Experts of a small language model.
Size: 11 layers, width 128, vocabulary 16384, 43.4M parameters.
Experts: 128 experts in each of 11 layers, 112 GELU neurons an expert, 2 picks a token, a softmax router.
Training: a variant of SOAP for the experts, 667M tokens, 10183 steps.
Below are experts of layer 4 (counted from 0) of a mixture-of-experts language model. Rows are named router (the router's row for the expert), up (a neuron's input weights, with its number) and show model dimensions 0-127. Each number is 500 + 50 x the weight over its row's rms, rounded and kept within 0 to 999. Numbers have three digits each.
Before each expert's rows: a language model's description of what the expert responds to; "mostly gets" lists some tokens that are sent to it at least half of the time. This comes from a sample of Wikipedia text that the model never trained on.

# expert 13
It responds to: Mid-word lowercase fragments. Short word pieces inside words, often after prefixes like dis, such as ad, ast, ag, k, plus year digits after 1 or 2.
mostly gets: "k", "ak", "ad", "uk", "ast", " ex"
router:430566475477468574525487459448540490521519525515549406484458537523441522554530460590444519526563495530529408453508480423551555573484563460470389490482550444418555489519527440541521437501572507547492570523546421499497539516460544445555432546521462554536448599497597457507503509472433505558539519575529441474478381563394525559492438405568504419454464485500540557495439554535536506576420
up1:459505417483431466479459555390433557459520493494433451482436513486506508531631475520498646594489527532583490536474430443503557570518558420503487567479532400462417597398504518513581590516468522467502447404566482482533557510477524525464571490439472432522428418453520454447446454511526523502550494534525437519554551506501518561527449495515494542480463478583524534509510458437552568486436
up2:499462505485465443472448433458402557476530514542505457481513527507589495482632520496517498514421447507553592608446549416330557402469497450454472564500547473503487503485498416600443526455537493398477529424478488517562538487460533475467573505486513470556330552545556513538482543515549442449538509545451528541468532479448435554497500513475505570531493534483500491547560516469595488462496
up3:472433595504561414428445402463428469459536507546613537472484509523546432549525532443482518554483498413540561519466555540513579455456485518545550480494400598558393475498578417502526486534539443475501471506445545496546510441357485533409472513565582480484499534534466502461552507472530498503452523584459530451451518569408465493579576526550444489536454471464516501492500463549620512492543
up4:430480548549506461567503495535507439478416544579537473547533521558478467428447552525432448560510515544475560398518417510504507471393559570473532482490437520507459448558405495561433499492441477479541544524561624398545487507512535487448533550445507513462437418474460467379444499560446504461517472501527586541516590510588531421422508484495559475525608459497455473557457479478530468475605
up5:571497537509458500592542476554371441555512518501443486473521510519525481433529591506498531447463524529514508576479544494561563487505522543549511535590545525527489563493554462488390458585401521541582591449495541546555510464535472519493465535474475477446446526524462482504532514530576436498392464449500381456480599581376416476523531513508448476482439512572463537498430398409492571541485
up6:501528516474431472472565544444562562429502458455464569530490499471407496450465555453490418564557452564563556439525465558460392546608542557437513469470513399504448436505468482531581561379467570452494517452540424409531507472443474532496545468465529570511515422471506433490549562551478510521540482481505559541520509465534492516440544450523571549628530443540483416437544566456515534420506
up7:431532556492504458481501411494477466463513451613440551446505526520544547504477490419461512552453522440436478483449515451535478421569482542545487500637477508562502487524576426578551566526492474439520482430404483472524478457632526502467566478524500531527425488571554439435559476516579554485535479522492580560484512541493418461491561468484399511575613517519471445465496381528463409541531
up8:543488430548479483513529480468465483543554509428504539568442545516552454512454532474508438443508444555443500479554477612465456604576668481500583464527522567630523446488384551546435476509452526527421409542478460564507454478533449550507447452508439513461476528460455534501473520500518551480498455412545487563499538536567434551562487556473628492513491576498517433518502526455450414460477
up9:469446502572471529429451513499420478529506446560475551561465526526487592617507552510454563483543458518519429483415596469469465452446524422558535577566587559494473566442528509516384446559448562583455502480561585488507550371537468533488481460454438549468522502458516591542522497521478550462510513441471545553544487446497432413565481544443473509393503481529584489445519566450478479517547
up10:548482519483551528437508561541405543446480468496430507467448530383403542469507480466450497503406536521464441568381563491512465425438469397554561547522573524489473584524619477547523540538521590455480377539537446467565595436458476512510549519426457536536507514502488510573592542583518514530574528485515499488489538488537479548583524497457479494446398575496439520469463456463486545469527
up11:481384507451508479452415475531458509433589473536521514432462482438455532543506445501443472564520495434571544557410475527496522481506444397463521580542457545501478555510610506400433497598510513560523418429520452580479575448504528456539507492427570526481493554520483471542528501565536500520527501545527526482461542529476473536593494620553516465461429535374482544560566386475448454533537
up12:502518486432586530424435428481394513476526509565497465452508490526496535653496555506447552442498519500498527595398559556463537568437534422485487519526578536434456516424431485534494575608427561544534418533448492512526461481444487420460522483482457494522474520457463508548496447571523511475515485452438524559416564504471500543571491490515452569424556597532521460527571528464430597420503
up13:474512589533495471447508502466476534548521493605490527530549492457540482477486553506504496475526552422539586529440545458502549456566542509505523502483528516529374443466430406616470545560474570576516375475447475467554566445445476505451505582388432532449470520463433531511526513490498462479477457480551462521533519479461451439526624432484424568549527457598479515441465531615588549447465
up14:518436491491451551520612406422477441484513532458598470570544438574553468500553408491502564492492535502462505498530575498607595494461481518506534533500481466466413617449544485437530535548434541489508444582448582448571538508500484537542551524517522414550483495378454581516500502513522471487527443519511382480483485498550526458485600464411506487507504387604434485470485456465496468458469
up15:430499543507581461492574411544437477563488555498435507409575489506456479448453505507514513469477493546581462487483422439600440491630423499616500561502402501448521513589493595468497534483487493493674457515443496454515543457572481499456499548419521513470502400452443450490410529529548531513438476551476465484456521466446570492509562500468527492456502486543463442508526524608521567498482
up16:593482468442516485437382498511441505539477573457510495556468436487507466510393537554513484468481556526489498457552518613593473560474584635500586510511477545557500558435524456581445542521535503500477479453489440523492532544472536479546508528507510509454438444482453541471483370484559534475473434541518537541393563443562545499535501583469531504540584522426402411447445579434488520434505
up17:505529597506492488502517507435491390555466477452505499537568563476491492503416592452545449464544389626573483470487533548435462498486543642507526497525471564509497523477384602447470506542482479589505433505439540455483455615530423491439466547508580474565550510525476413449496440545429565438442496416515509426501495504524438593484558487480457546571542484510499489525528530471477534459470
up18:433560523545497494604521450504532544466556537483422561469471444454393554505464524492470439468503564490526455492473457525501444425526498479475555519410554436474521454581460545505593569483518485479528411495482454489483524455496531521471518462442478532418491448549464356566581543547498612465496479496491607489537615473512535533522567461559525441508468524568474369472533397525414575506517
up19:550502488552433465404490475559487471567401553438583445513470533504488515563557480499568405506468466512516582581486441482420509493428524477468514507371454503434505473642534572564433542456481446401527507523499515543494502495411546578493529508530539498471428520532520430418528498497495615444472530453518559483526602528489566594510516467559514475584418492527468470548479504497458502574430
up20:509512469515513595517525531590447505424438530475547504474501421428407452521481436483433506498583558543545541461446436521507422506457473528550561553601450441516531576519454516423508488539403481564606536517586578504515540457447497543507522485560574472445530397496486490499480496510493474496542430529402472427539565528530477474501587550473458553490440382552458449540515459352488497478500
up21:558477507535519509454557374486492522571455505615453533564463463530496550505571492496461488438511446461507533484512344500459449542467518441500537549479467526553501475591530486423491561516457423552624474509515457538513565458526504443479478477474495464463470411475488551530492435562514624498436485492548426518495554416489531511476458548460592406450620606524529442564457470491494418500549
up22:405484407558514478477432405434484525493481566482526502531450538479514476538474549500617495470468490425600519496457517530500480501632475530489524492523466594480470438521473558558464548521534409515501472412513436528519515540556486496459557585421571464476396424511554412434505475500532487568502422571567514526451467496574471554607467533532433448556608466514478485449521458548432465475422
up23:406543509474412469517530568475467476495482513439471538453512429501499547511562457470459439496566495453524519545384438479423534464544417473457537562488414528506477504480472489417539522511431425498632516493513540450577487516561464661391523567492532531507499515428542452504592563453458515499534507521485394488547568501428540555464543558598447451449508534611458533507440519538490483509531
up24:522520564462555440436415523491516489465459554524489531469452500480526458572497500435447476427592463535531546562442576553541487439478541549468407486556485519508473431478465499540492519459489489552559475442501473444523475649420497460486500604551520498542507505511509452504557419456506432494397454488494588471460536462490510476520540464530417607432624493430511551564560656503494532425453
up25:563469491370558458465465525564467473480433514566484537509549547391497467502482630495449423600546481520515538517437546465557487404482448490434535540505509490486385535574497514564479433549519557488522394523477509522492565539480458488495557554502491533435509533523429590509525544533399476487489444556584549475496473588523535563430550485436580556506501498354456529495575478542507511456500
up26:404470518478481473418471473550464483464460463498487519461538519463434556511490528508482477531393477484596483428495559423552510422488514560444561544430513588442405611525493509553438479471445532422482470520484564481522523530554499573441605510437548458499499548459532445502552615490488453480451556445517561546542559517582536580546471463520444485660501488538396483524514476602536527488516
up27:488454546609473447479450497496545488548468427480432488494488570507437507464438506483476387562491462595474473516546447436566489475552594475448526493539490608570507462528484514497466478492575418530478474464504455492515531547523452520534472532505454513489578510516557469531493581586534602463577482580505525495487471484488445570533416491428572439627546459524577500418424437605496375491457
up28:586494499534451535482498499456528601477517510502431539497412488595598455503499458501430529582476524406528507518421485509495554468467567479525487574559502435502463423501603482610519518656464510423487555479559451472492531457515539507520528468466477481494405471494477508495450476560471538444570465549509522584542528447496464454430566542452579556409575554506446463496404440410498461457571
up29:413497556510567414481480491609537457512419512484533464452415527565443525481435527473522461451381560578513504540444486552478586542406451472512649521438473611564511509493446503542422560573511425525612541552483526501461505500487478499509556487439483434401507411530453480429551549502510517533456464475470557526404564484507456499532485553517443531490462499514511509514501458561506579571556
up30:540395439437508543555472503525498527426479488423505517500509546418552420466511564549484499552537462447534508499574443542464571450599561519519492526473614514600492476428576441632530488507411528522478486461457491527510485403445578436494508535417532531500499453506440533467471484490522473471528510492555529589523544507437431565441477528562473525550410582513361463396438463467529507507483
up31:538548532518471492370579528520477482460449439491450466512545519507460464453480518478505499421479484560477526442547566485568465510504524545402515509459494499481422441535496483511537603461459578435503524585433364505517517536500498545542578472584546383504576414523469534451510480520514482527501442457560554570487492529478471561611464381527603486446511571504483485483494595586403470434478
up32:455445439508430575518577524506464556449394487509537520475424509558595474440524461501487556492484535388409461501424454489530497514505442495591569517521534457512400615471625451472532584480464490513528553447486467539567519481437514578456514480550589490566535492445480544505514458522533477535578492418462467563509524460496559454510510551394509551513438551516430469452511405459523399460553
up33:558507513482533520551443522532509456531582506489428525392490488505439532410647457518532569441443498406486527588521360493556531456516546468454457511547507440499578450502551525524462506489470413563474543369500507482486478507557493506500505504487548538525460513462484442525539513597576456461465470523438517614612502464408405539507582549473484454490507501486504554513505374498493480554446
up34:463401570446510466503531568524478585487499508564491539565393511573534460451443479483529520494502489369558454501484551508548535568483500537556493509502494472489500529442534520506465551560500431476409512505501437394562547537478403448466569451465514532589466493472465438534526576503588437441562460542461480541526443495554456508535566483425477528595449470564500461480535501394532638481380
up35:516438423604497418528500475492529552483481450479514496500502504466445473468467443481495417613594518473594468459522465408493450507604469543607532551519491514595459460533450502479514463583494390483482535401534554498518593477466485597477547527425567593490594391490479491478517554552527452474580479610522511557483457528532476506545499546429580509510461495479462512424463555516524470445457
up36:497424482497500484530528508542550423448524460416541575550453522398419423501483567528584529524487546508485576486583590552525432536561465585412577450480441555507432497496496595494506496503507451501437363502513485464483410532492508476487481467373510496442505442443482492479548491513538472496535465482535540429579535491559428512535503558587538407528499431521550471454535571603426569501516
up37:465476525392505507513609537490594567401580517502460518536477548449594537444531555440543455518549467466453369429549547447531457525532529512516474517554576465590564516518550541570474426553480440502434498540542500533539496456526479465458527462514453604610524479540470455599560511494507450429555486527451492500404460457551471515422464500467468496533483525513480405393549517428440470453512
up38:521488530475380361487586369515499519518469474457551523451474591448446467575553487447478473602529520525488600578432558536445542542476452392467492550554530461498462436434496528497437524524515426446465460471497547529514494525497477545543512527544554504448502599463503502483421518531469522525479533528550511531529506564495471626578573530521439478488490592463510591524455456555422447495409
up39:442557459483576479614477424478501473509640457497529549502512495515519405542443541489528486496511505557545492507494550524529586537456561484496510543619557476421506593521495540558530446532510498446494474471487534548448473596502454473539513477453454522488528453548460546546420434524459462462418381577492465445394502602526483396541498447461482488428564494484562406505614485498416512524526
up40:523503440520442570488621415520491505464541484516612504530540479538462500496457560459538468454577468498496460516425587638482499496470551496575499490515522437446532572507519510473486482503460546492479589526492504508445515555520463522544510537556548451545493489446487534479573494513526414598586534476381498586388475503511480503495414543398543517575482378449464444443533477399428545491424
up41:534511474493456496492453521498498439536472422472456576532494475491395532570481577535485531465508501552593535539456392561427524448500441475499526527503505501487471477493430482477558441553492504526555501464612612467508464521506518496396471459349478538443464551504455580461482545518521533467552516439487556550578576391518510429525587543518479495420432503604451411465500567400539537508566
up42:610512421443471402500563480435511495477479562475407540459453527531464485522528417515505535401556557476418538532519439490547429675493565499540539525433446468447469461476444545509570523497492567464508515507428518513552445478466516513535504601517563507454596386413443490448446482528477486594446466518516462521484522527570512491579542514479510454465412460504543497453592585513476552476512
up43:536509517570494440403548462369496487428505430551553541460504503489499454475502509515478455543562479489535539519395529525479423434585517476506466519527395459500446486558502498447569509499484456547579560487537491606520575475452505582399511493652540599420484496611520479390585526456453500595528533454498556517534526507477552511507561504554555508469512441466463479444464490498492449422514
up44:412466486484604506443559405430520536485545525478481402563492584440428456416594478490503479471588575468486440438602573578551545479556542593567524468509529554545554502570463533567508449497443424535556450500501505440502422441479433457502482494505570504560448432417445485537517539476525538472517458407434462476484567546417453474432489595489484532554483514548485453530463481464494497553502
up45:449430387405530555473573545552507511457491538449518475490469517473472509443512554513536453465561483483516468563473536474554518515535524434598525562481491508504411560480497479564572522475410538509531555463524561467510513474533405520510490546393515564531504478363527554438573468543479484487575542410475417505508549460485559503460510444361495489566495483533419468402618565568548549512557
up46:513492520410505497509432447556438572413500561508486529432451438495415545497511468486392479464382519559457533645488520515526545433478575574525501546455581512496520488540445446576433594586470504444475543473441498420480436430539507502595484448545520517539440435516529527471570438572489521471547502486478564620482522552453423540593507571483498520493474552465487461458527486459493577514470
up47:460489524425538467478397509526392533544510549572457584426525411535469590537502498508422437536448511554556537595457443426543545448503476495405499560435541533424444516527470487504440598539480408534515472429497527407573430501500519440453517560432444543446506489482474477522498466576515450398496484601517570500492544485529528591533538566419474476433518561479465537486562470539515544524551
up48:412565525464394463504554489542465452490506457500560538460509446493461519441562595434579483420463518493538534486484443516488533412489544545554508511488555565503498532482508543522394517518428482503493551445412534583481386551515431494484483480544553450454527493545511451417570519535496460510426526374519581600445542512499402585516519503523391510529514510479588530405557472568440516575512
up49:516515570484566531389476571523547554508523474609477495531474459517464551531509493408445473456436434564493513500439514466564572578490552440436531535453527500522463482512510586482449501502501407411545545541599573437533467537437453491522506504544454484534472468482476515575506458519492478393468419481454580553481489357604515601493445591497499510453600462535502515570508551426475508423493
up50:460494440473471454575673415506446506480550536501460490510566481542470508441526563539595561456519504520521493501476527542508425538502490483464579539505581487470495459446479485544444505507395563531555580508423578532509529389540492508519548443412540455480403420495480598413477517558457494503466504515542450551469511520443487409433513473477541530574403540566431496408534505545510531561426
up51:455515478449466513532511437475414587455495474550514511461473517631548493642473551532472483449557482492490558523435603569467557622533516437521461493525470479519435492525512479588501577608458564483485534588428461509540442489525549489491523450547521536471474432460479536438525488453529499517552454562428525471533532591393473460509494391412438535401493590474442434452514519535486483492474